{
  "n_layer": 9,
  "d_model": 192,
  "n_experts": 128,
  "experts_per_token": 4,
  "d_expert": 96,
  "d_shared_expert": 0,
  "activation": "tanh_gelu",
  "moe_layers": [1, 2, 3, 4, 5, 6, 7, 8],
  "router_score": "softmax",
  "normalize_top_k": true,
  "routed_scale": 2.0,
  "balance_loss": 0.0158,
  "balance_bias": false,
  "n_groups": 4,
  "groups_per_token": 1,
  "init_std_router": 0.0303,
  "lr_router": 0.00154,
  "n_head": 2,
  "n_kv_head": 2,
  "head_dim": 96,
  "vocab_size": 16384,
  "norm": "layernorm",
  "norm_place": "pre",
  "norm_eps": 1e-05,
  "positions": "rope",
  "rope_base": 50300.0,
  "rope_fraction": 0.5,
  "qk_norm": false,
  "attn_scale": 0.102,
  "tie_embeddings": false,
  "parallel_block": true,
  "init": "uniform",
  "init_std_qkv": 0.0376,
  "init_std_o": 0.0376,
  "init_std_up": 0.0376,
  "init_std_down": 0.0,
  "optimizer": "muon_variant",
  "lr": 0.00669,
  "lr_mult_qkv": 0.4,
  "lr_mult_o": 3.0,
  "lr_mult_down": 2.0,
  "beta1": 0.95,
  "lr_head": 0.00745,
  "grad_clip": 1.0,
  "warmup_steps": 200,
  "schedule": "wsd",
  "decay_fraction": 0.593,
  "decay_shape": "cos",
  "final_lr_fraction": 0.02,
  "batch_tokens": 32768,
  "seq_len": 1024,
  "doc_mask": false,
  "train_tokens": 274600000,
  "steps": 8381,
  "dataset": "wikipedia_en"
}
Below are experts of layer 2 (counted from 0) of a mixture-of-experts language model. Rows are named router (the router's row for the expert), down (a neuron's output weights, with its number) and show model dimensions 0-191. Each number is 128 + 32 x the weight over its row's rms, rounded and kept within 0 to 255. Numbers have three digits each.
Before each expert's rows: a language model's description of what the expert responds to; "comes before" lists some tokens at least twice as common just after its tokens as in all text. This comes from a sample of Wikipedia text that the model never trained on. Tokens count by the router's weight.

# expert 25
It responds to: Table pipes, semicolons, closing parentheses and percent signs right after numbers or entries in tables and lists, as in 65.92%, 1984 |.
comes before: " ", "\n", " |", " +", " •", " century"
router:173153114172157124165110168138092079112159092104086152170106108151141105088088114161092136137108160162137137083126194096122096130144138118159151115086139078167157161092121141140095091118170087099148116147153150171078115151182137113094167101079122160112161152161163088081053090155177164101162107137165154102078104171073111100157096150140136081098088165148154094115182177126162153077153099161156136096158188135150158100088092132151163173119076158154164103094090119090158149183100099095159127167135112120166172148107195159122170148146167145092107091158104137082098158148162158063
down0:163147118164088137142105120109152063129156167155136124096078097123111147149102084156105144086163151135132054133091134083125197118092114078141076133150148123124116140124141126141106123063175120173142171154137067127086141079088128149151114169060113087184093062087118125119145095155149160134175181101138133067142077133158151152186146087140184133075119132127091168151159172130106165142160103058191142131145197137138083106143166088098141103116151138096138092141163194132105152113223109117085109172126127067102149138109167139114156140119140157144078116100117133094140178079102137109
down1:141156057130137124159083144128124172116081075090092154146190151130153122105105197145134066202181114175114125188164142152130083094163193169156116109154131145089136059106119165081114105137160089115094155141216158129142120108156120120149149069220126143152139079188097103131141123165121112156160116112110138141145164200166128105138118122120168164118116139093079058095134187147143087126078144142125133097130106169060109069082106111147094063165189124139127162102097145148131136119125083131128174126144137126088137148113165137110103145138172154153137129098119136131152157165164097097
down2:173097097176138134151108148174172051145142152107143172092102134046105110142136095118154119112157148148063175115113120090070139151155144084125109110142121095131142119143135127111147142071117122140116131127123189167139124100129122148135116137147095139099094098207166141192130127104139097089168184112134162092226157098191160167173124090072140134113106074139109187169128132090134151141047188136108170128126040076094126174101098156075077078108206150117090126124115111104169144093123126127144119095146088131132056106144136160104119076128119111150161132110126144156128105165118139132
down3:107130102161084128101161122129205150098088089156118102102144096088113109153152053159182151125081128131147092155109132167159106129117137080181160109099121087091124121109140123164129177172141140148141128125163186098141071146101085168172139198158143115043157113104097189170123185167125174202135104174110112105073126086070079152113128118091180127196175092116195126131181167083119143132134077175150094128132103162121200113126110077166101089142122142146129143185110143133092145081131098095118128099112118131137164131136094130099142110130101101101139128123073118125147116179119093186
down4:126079110096104123148107169118115123136079098136112159125125115119151088115115089129161130083131136147136104119131138139124126110209204155133118144102109086094084124101118147094164117152125129162103138161067183096154157169127155133025159125164078099096148136164131153177132177135159145104117196131175104175141140108161100126180124082088154058157123151094186081162121072125085134143056082124114178140133057108163133143077136106138103129073191056152123131172082088140112144137094120164148181135141152169118142117127167079107089174089090077126105131169136139184115128160096171133
down5:132113106139144160116115113099169086165155081145068164053113165136144105132088167136196174122171167131155106107148101165149152117124146139227169074108074087129176113107091149112124129116120104153104075110121088110147075096133078121134144154131051143088109135128162126166165091169122090114176108115095082085158073169112126128189193105169131137113126176119154105151115174120075170116080129178123099199076136174100132117105143153182110151103147108155140130185101166138128089130121138116173113084108154111135099162145092176097120141162089171133082131090160084115062136140167128114
down6:127158112177120088107133137090102111117148160100193142138154101176159147035157158101108165140160129112153095120134097119146110115139099142114101119119129161133106108116124150137090075125085154082113162166118126101136072147054108131090098160091172131102130125115136142123142140080099103163146135111109155129130121090113115114191110056027176107167176168093160147133117130176120159167165113140159120134109156131133089167151184097146105168136157199185154118133110128118125123151130097094082166146206128113101061070116121150065130090164131102188211115151135181073146127158176064111
down7:114127160064155181128074051147138142071155121168142167136142135155113119190143145139107112146091119155169085077126161123158125068136154096120175134164106114162164103085119149174154138127128116096191156120184165155112150239156138166071135148132073143148177140103096122129195125129081147113153090154102136115067097158111131135081111070145084117115132102134158159096092123136104164162133055144122134167111051142115097166106101119164151127093101119100088169175074156123121151163132128135090115157114100114142154168087077124185096120169143090110144132132153146156053142156140071146
down8:161093132085103118123149109133054127102049166135157154095125066093185154096181096181214052110157100105145137150126087169108158111054108120128155108130159108163158167137102137124074100162172187109143141171114161101092120132082100147122136132140134145083068121163173129074112170133166181137167100133094120125132139147144109132085092154159103132095143127178085099161116133134084136160144132167125107100125077153085137090142111126112152099149150148120123169087115144180145122095110147167158104146160117103119141136083108091146084125244119133133102105174165209104134078167104150135
down9:133146200163112181125113081077097175148116116150144075141157125083087112141116097179114121089170165146120153184126115101172090154098149106123134094119150128112164117151139153123133089132104208108109159117103116127105079156132194105182105158101086105131126150090069150105108111145192121129096122160156097106153149127106084147234182120142095092087124145133177090096143114119128063111151082073128099147135161118107128134188155176116100131136117111140147089185117144127100128114100118048106164104057134218151155148122197110114095154054153107176141165107137153120116117112120157089
down10:117098171187113060128126135159110208161148135118174117139161082129131100128095048119091069180111151093138171088115172157135059116119125162065116156116208164139090156112103154098138121198172198039139169126124106130140128101163159135107111081134125073111134150143091054103090100151122130130095172139155192096087119116193132137122125120139145111172151131126149111130102106090171173138099162106129126147202070104080137159123146164146068087176075149114178125078131103146158154132131101118070143123115133157085104142103141127145154133163150097121150089116125125156151118157108143117
down11:096175139140137078152136148153108163096120090148105107131144089126117086124109168116146161129115150091180136105116112138104135110151097103158131110109071139086175120091064112140144107172152140138142209127110151078084111152080148108065098102148115147125177097131131089131071138098084104167110187169104136133137165134171118146153085130133143118051074186139120099116051135172144168160182125079119163067112112128150163168069119131131161155083105151103169124117144081132122183127133084119123099092027121133101176165113135112103096182119143172169117069118141145147159144184130209176
down12:154071140054151163142177125121070125167112169093135160179131140098137181080175104137119090096119142129120111158093133157101120100080138130177118060114119120175134173162114086157136145128154138133112141072123166091157161088151077132116160148136085082147146181148114177180196079090141151086125122132083111108167135097093105129107180131162124139124122115158114152071158090125099116184147115073130085199124097125180109131124107089174142077117134125087111075139121130134117126084150168123194156145099121148102117152161079042130160135105080164063157126141157146079126199126156167172
down13:107112126094168103183140090115177134148129122131132167111171147113158134086156175130124123128141101126107120151110102177092139168145128122146166100162136091075137109146103196140156132093099131126075131144100117171196142121134115170154073146077120169131162162169119101151071136090078160121125076124084123117195124102041082167173106122099096122131101112164155144078123172087092179115153182102068129146100117096097087164097118132176116172175119128171079123111118102185118093075137115139171164097144144105132148094128128100078126153100199046130125146143101146153175138055165163059
down14:151114125156086073118126161184146169126113100096119119129082128096086115102208129165102123134143168117127120177174115154095068131046151163152138086149115149193151089156163114129097100090113161111145094141097095112084160167198128132101121155072173119190095073126136132095132126195131176141099163113170128146145082123123107119065115085100114133087140167139131082104062120104062111129199069119145180117101092176215101114119159131089159164150151123098092175109092098121084123140145131135170118154096130165113166103144181124156137122178164114096158163123144139133125158104161116180
down15:103103111132161130092130163081137093102129149122164157051134049129163129155081159112140184147104152107158067137126115106145097175111121218108149114122123088122090070134111128132114109158112097159145102127095068117172096135131157140100166152131142188115148149122121097146154092145153096105074146147116141171146107141094098097089108177132132169123163136211112108130186135074123120165106155091124066118068145040188128127141189144150145131162154106111128145126109136195104043171157149100110108105144090128153156140129089146148085099099059122201142128175093123189098114135132152168
down16:131094152153136118137179102113061126164135157139109130170191167116160159167173101103091153151098160141085093109158084104203057180064131120189111106109130111124087163195177069116129075081137090137132045088114130130099111097118102127157093166162172127123087135127128104111164124122137119112175091109204140100076135094107119118098111109122159140130106136058116126139180124111190148129137142130155106096161163160109126141130142089074204112120062144157111124098176044126116163168152099090127133153166170119138140125119115167149125146133159187158151105153152122141081067105108093129
down17:060125187156108102092178148125171128077191196145145099113120136127139077143085122092134139099117089122096111132072143090086120132149074072069113091106112151114116117187116108163091144173164150159118125189164159140212112204150146116135153144159100142152146107105180126096135144102130129174111143128169133115129134150163120066124146160106090159131113115130206143112126108121075169152158144144050125170152099124092174157183157142102079074120086098121094099099166138123130130092180108149134151124129139100099105124141142112115115189202093113167075145094142100168159147109102042123
down18:063153117087159100079060211138145177135125156159124121158203116092139145152103088099176115144101140171189160108089052094115135124175124140075139146121133125102058052103123187134122094059153143120157098145162134096136130100179058113130082163199113160084111119118091156144097144138144099091090157134119172100187120102117164124157117105125180099151151140116137134113147125113107134153157097173120162148150123150134088170163177124121089168105182117140136127117130065143087164122177114106109145116160110114108177134161148139168119069114190113098083086101167122160162113070124135106
down19:157224130116147135100212079118054117043087187146155194098159122192092137146100128166126098143137122119150125132147096095154109164111139138121072107118175098156106190138124144069132092055146128084141124102146094125127084167094157107106113119087166124103098120135146065164178137138157096126081140156171075151187177117135113111157131063088121080124138132131121144179140109141102082162135166125085123188114126167169153149175154123093201110142110085176128126144107133122108141083177093181123119134147118116135090120125160179142185128142117097109086150151172131115139163167147124120
down20:158113206108120116103215102137152072118123070124133144111135101077127115160142096113116085107111149119128124155170107181070169135156146070105155171204101074146151105114090045167145107094059115154147155129110164174119187149082111112104162130174104109160134110127170090155149125128122135089119143134120124100164124128138103198145155170170128134154106105147102138122161125098054098103138122109125115153098056107124121135160149134114081167092152160105102154204151160111129113091076143118210112069107155136142138186129068143143114127082122124079103148115136214149148175103119123152
down21:154149121115109178075156161073026093171118115115164128201128186134135187145140112142110089082079098097133131112107119133109120123131157102115145130122144128125103113140114186132089110168204149120099088152132109138111154164138118079121165131118177165118119138130115178131141116145127189170114119180104147129082122102147081151131096065128123089128115048132152067099145131033121130139115171076147161129126099103151137187109131162086201133178202102142109090100129123133149158164111105156143111122178151070156142127107081077126141131134141120149161128124176153169081168046097088165

# expert 31
It responds to: Opening parenthesis or bracket after a name or measurement, introducing an abbreviation, conversion, alias or note, as in (UNSC), (1.90 m), (final).
comes before: "1", "2", "born", "age", "M", "C"
router:150149114187176151156151125133082100137175084105122084086138092174138122166103088132075158146139165143110141127116163085145089115172152130103139097082135088175172139127095167101080105078163092094163180113131105161091099167149177123086170124121074175106161080173173090087100088160159153093108116123089091111100121141117171086152083140106149091102156171147170100163171170112145098118128089171159138091178176127116172087085107119169172101164115089142151113084094091078165154116085075144167098115110167170169175164171149148094091163111148116138160132175089127118095164085117167123
down0:138090116134136094057094119127145148112113171114117163109201171143062139163128144156163138114144141052101082122133082138153090115135102142082127107102188156090117152119184168173109153141169153110179123198137142116147139135055066092078144145121148169087169110133101157155114187130150106097092103118146132111087133099084089117114198108147151132159197108100140110070162124099160130187110124133074150134141074143140125109105105059124117126195211178085143107139148175122117125146167131153108116164103092124131166176141077204124101145145165113108099117121144131149175155088164125092
down1:125127142052084092154170102149159093142113123130135159152161113121080093123146126129175158114080113108130171051077083127184087084172159142140108099095158186079083105153141091116148127171204086120100115075126175149137113114149061125118163089126135096087180160128158104107097131152147101136134149143161150085194105187115158122121097113140121180148083163167183103132083189143182126114153096163197138087140117162088139121160141160070135125064169113187119109174104108145077109121154134112134128080123159207076172135136131127134152131066179119105109118113099152111142139141136141133
down2:113142123123150152127093106128148112164114093114134124087120116130097190144130106107136175107169193097120130096158150184103175094135123173142091151106090144051206114104110119049116169136143130112138067099135141138124136109149111119109088077157074118184141125111097127115196177150086124135097056113184161107109167151123092158061179155160132163139131167153200158163157170154081101131106113131099133124064077098071088163123137082158146171103154134110128137117127124163172108146054100139106115157092142193128175126109092083162090144149130142109174175113098174186095137158130103147
down3:089088105096157131151113156124138121100085150111152184113102139123103065088111116162116121151162120112147135137178059123178103118130109102108176189105108145116123118133176098053160110189119143136163161201167102136140163148112142097183060131107092053147105105121141137153084133106093139159085112089189222137096108155125171074114126081167127174126064109164075124156168111126129144157117158158128105150125130087112152155141172164144118146149131104124173146189099187123122074095104171153155148108153119127091118112079162162145123153110099157189077025121113114101102131132107121118
down4:144124103095122152112040173097149132102156110171161072125129094142156194128076091054136096133122143124093148155099133121117133105153159175172095182128102090122176098102156137132149059126132168135132151096108125132152111100129134102146086211133110117152122178084091131081202084106131127131132107170083182148145126106155113136112131117134126087113104125171170148073193122117048123129162035156105155110086086128153111122084137151115099140055157190124156116188163175100123143161136124105086151118104161128086162149112092157164165096104162101085123190180141129157131165144143149113
down5:131113096142069159157173180101092118145145115128085163131112146157175145108087062154173126081105192174128167151161093113106143066082153170152097110081069211127077159094159101080127119119129126146159071082112114103165159068140123121144127127103100145166082148156177089148156128086107148179160077077182110168178111142087134131154137097121128145098125122132132127143113164156146098095102145085174170174146162167077119127119134149170145137166095114143122192125150178110107150107095163111113206102176095123171139129070154086077150143129130084102115103186124128086086091146103138114
down6:175143133104110146129135176081165135092167151160138146062073186126140074120089060174127097112148140165116097129112145103079146146140143054114107094112140132109131167178166129076201095094134135159163137053141118094145113134062139131136102077059043166106136124108152125070135117094167181127084101123163117079094118088132149105108142185140156107154160162201144117164203167116097170162123134150092154123155080092130135123120136192192152146161128099119136095120142125148126172103143100133147081166142131094140118082144129109134170111115130142116107135115094197171166083121169120153
down7:163106096073122134106145111119169140091129165213148150172148201124080165101098132129112073125053098079125087146095129140122172106091192093127100153127128136155106097099101105128167155209083162139106096183079095153128165157129163154182119128122093057135133150167127123160124117155071131104103171102110147111123107084130209143140136131148174177159143106117140129129128131149142168146108134135129074125138105126135159090180157115118171143143201165141088087138133080130064125079119129156120154124147111151110106135162141106168154079067143177123042146117125070154107106172174144073
down8:169115205084093204134111106130175123087154155125132140091173138095053149152126108163117130136136125107164126091117112131184137105142134133117149186185069152133136113148079130175116146110126131115180162077153167132137162241153157120085158106100090134178146094098123123074163151152172122122107133140122115130117098119126136136090070119178085074115140203153186150115123114132062146130135073151112156123142073151166108173059030097161134158152096122108131155165111137150146152162093127137068116135131082100104165127074119123112122146124131113152105127094215127130102133116135080118
down9:155094198091131060137112091112182130120143146147100124145115137095182104114090118131138111142085082126181177128183085142171107138107123126213128130165149111061116141110069131093084164156121105109151175125149140058094121156144100150114090154140113074134192181154187098136152156186127101103144102118128120200104120084081101113174103205156112068099142102142159085101109116150149136097117169137168147144129105110117135132092079100213092142169099113164089128185130142099120150094098134166116116136211103125175123151134175150109133135108092142078091114139139095164164127137075128098
down10:123184129127098117150114118145095112164097101106183122170120121123123164068229177131112147150100161103168143158123120209112188151108125126165125116099125123135119133152153138151154123094095100085107104103085102091131183091112117155169071195131185120147124136142124113128161100105053194152104086141120141169110168135181138189092151146117209117139121154112090064116079108185064129118138112105077146147131194088178114080119150115141117097146160131116140083035132155096140173148133118141149170080123114087133087055119102135142127129139104057128155171126134126098115118097158144129
down11:153104056115102058091183139143127126133081148083113149127067113116172140109082179167165132210165090139113117104108128180152102135143066099135119130112155116079121139122116158155093162187126122142217137160102110167138106126104078111082192117155057046133138122111168200152074255148085138131111115102136159141095113160098120143184077165138142106095152124086099153146151109112127134113138125136106170151111128150129152131147141130080076204093174104113125128139110133118155140117134175088100128094130112144108111102166156136143106149147121077133110097096091139139183137141118096157
down12:173104120190175175142148146123137142154101101097137143142099123110120065129154179166077031159130172134156141123084112141142176111145174154148116160091126121108138129147088188111222111163073172111132103108106168120083142169163066143076123146123141158133146112110167046117096144143162132152173120157134085074118145102120119147108106078132129120136121147168152085155151143108147152084151099141110142154123067073068084121110101143163114177130147141162124106130073125133107169096152080117162096135165135136135094110057095208163089120169119081123135048093194131130153094111141143137
down13:151170154039147139126140133172188146142115142114133128144055084126156152100169136152166134174136168096174137115124099130050133170130087148202136140122108100109120121142157161091167126062102087146171183124109127130094105185164093100111125145125100111167118107110120098078173132097148146069104100054123108175129096128075130106166114126154138178136139100107122068139115092222102095179115191121155059146116185143089124114142127123077156146171097122143165114120105147146124064123067126126180095135148118164082121163121165149074154101102140081091143113169151119169120157128173148120
down14:122169200147158146125058133096154109182143083159076144121144107096143151110100133112160136131078132122157077125108162113096095144083130159125156084074118044085072098171104108074117105126129099162144154118124120157153102087161092144125154165132105133186102152138112133137125127092130110140148135117152084184098104152144181114129103139137116110100173175139123147130090085082080184135118145094187157082129174134060163127125141160095172115124117096169149205127133135155112087191147087123156108134094107220205046106075137115134136155103148178115140145122129187110089076161150109112
down15:112087124099155154130201098136198168144153114108054156141114150115117156073136160142182130138150157165147162120147125072143204146137102142138163172105091120169151108105107143041135141117126133146077106168124148180168116157107155122093112133140101142117089089094139100168087124070096191122125165080111089087174089162127062114134109215110133099144156073129105069152105088089134130113071128162069136095098107138092146064131141136118158103161140099106177111158145162138110106117177167070167178147099126131133112172152160146129113145108117135113170116140195121156132116114173046149
down16:106076131119081101081108130162099126109117156168117128103087167121145087044155136072106122122146124128150085145162141124075142163121151059176155136157168139151165103155087134137132093158061113127153091123085172126080205124178037105192108089117173084166112128098142165140126108108158162159140093151154187156163097128124140087131109103088141108122099127127044146133118095140165108077165128131104168110077186099181102097140157116127165083130108133152107128121110175151128125140114131109172173181108126152107078069148121105172164085124110155141141156135190199095093125139183131103
down17:180154127099161140137153118158177129152078146109198145098164176155116133164158095142160101139139137140107167109107157117143125114174157147143160146164065120140132130087141135080153118036103125095157120113127157143113129162141170180109180146114018150108155108183137092095126176160129109144122107104125104139047138180128155093138138167151134159157137105144149128142162101132093124070165094115070131139136105144118182170111102156192095134121092133137090089143162082102110098088078090177077100096108088087125073164109137125154118104100169140171115060107138127188166089041094147149
down18:116127060160111139172123121114089157100104171154137197106131118116169139114123162199134077168068119111131127150116094170168136108131175123116157165123112082113078058087192145114089147165135173120179156112126149113074126102152134109121124140102065079114138199088127121153139155136126164132148141097167139093084106160120150208097181171161133156146183162095107145114115119124118136105140132078101175161093109138151143138114117127155098185100135173161125104139203114164079133079116116139106080121168139140095074109053084136195140062142153090126136088158112121106159130196152112073
down19:143149156082165151137067153196133131149164098105122077120095132180082151161159135148164113173154153152117107120149085110119142135119158115133141066112075104062141111098109077162108151185144141240125150167143106076141088094112134135108120137122152108158149112127140134136143093116127103162081133094114130152109100069108222043188135123109051115121099171171165127148108107121155116166157124137080107084177134137117201154102160108092159125127131092091105123117172159091176173104117120064176108140144085114122107126129054152186146156109161112115086097148118131178152157119126164118
down20:118109099169134153148123089077085172117071104053165105141094116183055144132142202107089118160136147137082090148100173130137152149129104163114165148127158118129173081119122105104124115067090145190094141100091157094160126184120125073140119171147110117174158130153130168108134156090158090120090039145174107131098157140121092092072121140082108203130200133134081157140158090138112136090132160073129141166130216110120118156091114081137145119159120161167133120172116143116140136154178158162118130125076182127084159168123132155116141130150181180121097116128102187143119180114119133071
down21:180114144100117080095117118134143101145150126140160102092153164122129109173129134129121108157111155068105170157109095126047143125176115126141133159181093104176130113156089108144121139071103108178111150174105069103063151144134104126134122131100144203157097126126077134134118107202094143062146203163117103158168181122126100123159086134136069139139119133109078187133111145162129187127110167094131194129111165094166084057043144200104141156147175058155137139109119133123124097162116113097117117120177155079093125190146100103102097125067157142125127118130138124139127152109167207123

# expert 40
It responds to: Space-pipe separators between cells inside markdown table rows, mostly mid-row after names, numbers or titles, plus heading === marks.
comes before: " ", "\n", " —", " \"", " No", " −"
router:159121116127175096168089101143091114137165091104095134077101159105184096075104078134129119081098169147094164092162152083160083073119156137127176089106116103171165150099102174155092092162155093088169110162168102163123152158160138099090177092166138170100164064176158089114131109158094108148151096149135121090092085156156107080121090174157076122170126164148162111123147133163164115160144107172180131092168140167156181078091090133166162157161098157151165097086127068087170098136083091161159154107128191133169142135115132106089123166084149166106108111167127084144097177139132163125
down0:144117112107083160137156170084131069146192116136187135117127115129162141115153131113109141114053060109143164068109166157110134137109107103152172083154090125125167125128123095140159097096075144106135113088118208115062172095206137097139073121163158123167117097134088167171105160153187172093138088162083114148123123168099097103161174052155151119136121105081152128126104120125116139094140048158099137131069157120111103119141120108108130146144134129152092171142120106223125172077112154093145113117133137164204203182088107107116125150120176102116114094155103143096151116123090173121
down1:065121092158085090108164093130104185122160178141104162046130116113147127134154115094101190111151093099128156128060125097184097091135137161124128118115163078141128164083101151127098099118177178062133142149158122099181119117125139112118148158157108135145122064062137121095102159146184202121079124219144059109147148141145126104084159123134162079153081160081206136160144139071121080143168146155078189117127126111133098121118110103114110188164145145148124090165149101110156107112154094134121177176127138168172119167164109138146123110099127168081087181151123134124112134082135137173
down2:103193137157140106132136091102053167123197112166121118095093113141135143103088083145120151149166114096086091136150156138216138161076184139140085097143167131072117116129150123080115104165127112098136073097140121170127121091122147097131156117147151108140090096115182148119137088117159086140094111100154182089082138153123137145102163183138094154166152139090131122119067121127181163142183090140115145112178093174106206141196176089125184124108149183094120104114142128083138119147162107158104166172106136165113130109139144047142131055177090099170138113118141170109107110197075108091
down3:059112102125095135211112138183115077139128150170123120137078117176149135080090136191139084125127115179172097163199175087125173119124172114124139133115090170092078144146142103094116114129131149092143086113051079148134167118118147129157074153091108143143121121105153134131160117054063119171131145154125118180216166180102124126170127092099124102133109133196115130137108218187116147121093157189170124130102175049125141119131124207152148135125081098106088115122121120068139147115106096124146111145116098132087098086141118118098133105106140137180142142162155161100126149111086108146
down4:140069120123111130179136152089138119084112091128093139073089141079128105100152111155138160086119176107133176105193179104137124148109162164122230196131149133123175125094124183126146143087072078161182207120167089122118109114103160128106127115092144158118178108179178111155139142097135179099111149030192152135135117127088073111156119085119093123099136143117114145174124124164095116167087145099133159066130088146116135100090151172216096151144121142115175118147103090087176098091092149123132090146097141183128112111143124153100082144093155119155127117130105162154068091125133106146
down5:160169110164172162131153173106077065184113119145072127122117132152166130195104159110072131062132192149161152141096158090075107099146119071111162166119134138102091120150087090091138188097105128095123109081160075107100130170130170132086105108062107112149137119148109072083157190088142138122160067095210150108107145157116181161122157132136076109141122148158124138131121152143134131131123142144160075116101105087184121159147201137188133103128085134094137107144086101091076120199115097142134061114171128127118164160095115110135133115170166086126079152088087150094161136153117105103
down6:137096079155132166140190162129156164145089199104122144069066078098124074158101159102180207196147123141117139126103204113160143179136138178121130184123134147157101104156157140098091031142075080132121135115083116126166119108130153134121170156149098158163140131187114112151145100107108087085117112097094101141142154101177082118140098135135106119055121093155125096108094121123187137099126193118135082170154164092078151112133137098133096094172132129066110138115104171153134139137156172092084135103123153068130100141088096071093124174133146115125099123108125141086166105147165156183
down7:133110087159186172134112106157099111130113132123158159140059131120093092148147162164139137078186168162080168110118140089135108051125117173140147140097100140116166130154121112084155034056171099112075063151083100126173105076143157123116157141157142191058103085164122136100077097171124087194134096153113133140174135142123154092116152132158107131132138175083165175132138141165173153148099114115130127067122122098128141095146204090163102121123101162147085085140198110110144086131121200147177104150080129112145113115106097140171117104106123146143082102139157119175176145080144104129
down8:167145075126132148158134161145121094139123078131092184148169133138144126114127159119129128114118154140111161128130120125107074117127159146135069134092124131150120200086180153098177094106124156179135122127149135160107121095095105214149140178143118093109170141187163175155120133118151060097123201073103098071156078117147118134170123084079127120104162074117095122117105126141098138166140076145100130189135117114134156062110112162135144141118101110142093100145138131237069124093152063059117141114088191146137115112194140144149063080136114132101127062174136151189069139118129149158
down9:082115141082112192107139163118196101094094151142100145151181103121198139124155167077095121111130102164112066140132124149099123167082121140159136085185131155164135098152090112157106146087093128186040119109142211160155189110093183138132152121140133083151121144084111104160129124122125128170148110060099095149092065110091090139106097141125165134052108096126117105117127142145112131064149089127139147140112139189083077163142169101104169102140131126127128185117133168185164157109143183134094144106114073122085140110127122156154205044169139097133141142099117106149155151083147144123
down10:092131113176088152086124138151101110107091083139122067115174140122177120165144099088057093145105138111083064098130115140089172094126141141135112118055106161134095154187142158103103068149145141153190173124150138167110151071128205119155121125133156179164124131118130118164125148126161192112053170147117102122155061155146131149128121136124123110122114168159122057188119154156058169104149116093109164097125070129194106159143119135087106141184164089136186107083113118130152072129103126136137129126092133126137152185079078138113151111177152144082110116156119214088149154126094141159
down11:167183127164183043156190076150117140134100172090088117115119117176184155162093088196147100143175122161115114090168099128132096096109120129105117132143174194163169117091166181138125088106120085115151125085125108102165183160209098100108116144135111181123139106067121131100118128165035118077099155125167074171132126198144152157142144152098141106128166162095148073163066107107093156121135127092097154137139152131168137138108111106133119120107103105144110121074100157131174119131166175115134167105091121113153104060119108077116075106083146130127176121101134130105140169098119152067
down12:145164033133110141112138135145093144070134147140128097130125115080139171158142087132217166172152112156154133125157151131134160090110155134149074188134138136099055128100141038091082127124166122072035153062110122121061145100103131151160112114110177127086123144101137098127110110141178139172117128186100133131163080145116144150173110125147158173128139131095104143128171126142131105161132135118192065116168165086139107103093148154047147051156114116141098193126149143101116160139152079082209155111146169129122149146101125167134088150129113098107149133135113144088134075125115167156
down13:208097175109147154164110117143141111091091091141096134161064131193123177145135128111126135134139074141103092133198117139144070128165114113147145135110118119172096105119147169163115152112105116149115121106133108191171073122150121113136129119137113166180092101164143194132103165145167112088145088135140035153126091167094155192125175096157137155137122117110117139156156072143159106113144092154102107149078129064156096047164086150085117031124116091120080097149073147170184142103164112137114123134129172144145172122106160117140129114093169118086181157092111085114195096115169155095
down14:133097121138140127151172084110118096124169126138157123139086116076109171149125129112139117129127152064092152103127131126165146161165142143132164213105138087106129135082167143114109154080092144123161068191055116128146086115140147164110106093089150149115134144085161103111106163134097187110095176140121160047121134147106176072106077090121162097105166087124108148163163165171183147114111125113136169189095088126086152062133117142148110125156105170164167129085138158141179138113162138166138126157108073134172133128105092165120176168149137189062131087161147060065173098190179090115
down15:091167144119149127164125188194130149167061081169166088153116128052148155158174169147115175151131121144155085142198080097161052088148122100107107128137106138103143090127146120126116088119116111100140145107132168134132168112150135155097094096059147071171136114085148106151144127107134115179113099150100127133092071144151136149148143157138134184117089157143094097125132105173154136179099153125129169113087118147145083141155172132190148104187160153110082160117122088127113126120072107166157170113014126189162125149144156144082163150160169125110149157086119050115181137114104085088
down16:177150213138095158119111138080138089146138128132133143069179182140112128140166103087130110160075128091123120115149103129157077125101144141103141188061141126158119169095131140169151149109169203089057151115077111140169139194157117145166100149086138092167114140121139082102137203131157066056154127066085137127134176104119117152114143133107136150095128131143133132144133180106122170162097080154124097166203109157167121163094123106181153135167084132109127148166161094122092143211129086141154073155162161135112107092153100076124152151164104109158126108141117069125068096082126105112
down17:110147103122097130069154204099104147115099123074133143103160091181147168086190088132112133119111115170113120144087133129130122189103134106158129168139161122102075080166138176120122163177132177080118140136184099103112136178109148107089061176120114092089136112115096117171146179162162140077106150085153182145154190142144118140130142147116137142108159133039144128124121172174067125213070180137094135223133125117102094147144151168140137093129160135060093159148090119119142095135132134109128096165118210149107102188114107103150146157094198096109114139105127117100097105148120132131
down18:061090184131118085088077147181070138125153073118182103120094149184169167095105119143123096168051129165134104075138096105164152174134085100107151147153117101151125124141129215123140132111153130105152135126097144177055118183136078062160118115087119108138137145160130152128153142112115069124090141145122113189112123133156094171155139075144097121134078079149154095082131157137112127106107074139132144160204116089127096155110162036164180115105079126102125093096128114101164122142179122156123160165138107088150126117133142063132121115101133195102163090168092123188127125165126094144
down19:110140113098150140132135111135099099123159107120148124120143169069083133128128127139144158134102147136155099142174098118143124092122152171175066099082105116161094160168079141093131124125118085153179123125118124199150197135080141100115146136094178096142107079156118106105144152110121155121125098073072080188148162106149146114111112167098067052125137167071127125154111138156158127164171157117143123125094122145133129122159090094111135155030166047088078148151075176178211104169140091178152103177200106174109129093181095173105135134084144128078114166154124191131154130117152144136
down20:178142131140069139140192099154131205106139115107133139090149071106102141134152081067121059051129144106165156139167087119119111145136097097120122094158138154147163132177103176173138120166082058130163139099188101147137117136141141121132144139069123135174115121144114124145129179139033132087094139088161129085129106159115197193068107103152145085122166128079124140145164097142089124095164120159177114179190084093141154141137090103095102128059155136156081118065092136133169147100100141200082115128134147097079150112105120147163127136140137070186108152128165127130149163131126140124
down21:104106181119133175077138073091164100152153130077153111157089183113183122148199201098142112139099151064123144175103131134125139156168103147127132140115112121101079164155184164138119096158090127157130089118150130157093054101111108076120065133147137081146067104130121098130130091125111155114147170151075137147142151073099078067095141070141140144120110105098180127152122167111163097057118100171092136137130082127151148126160101138091107123095068113138122160041153144163138150121140168156145190116069177115125095110111188145104125172181117119117142186166120141124140174141131196150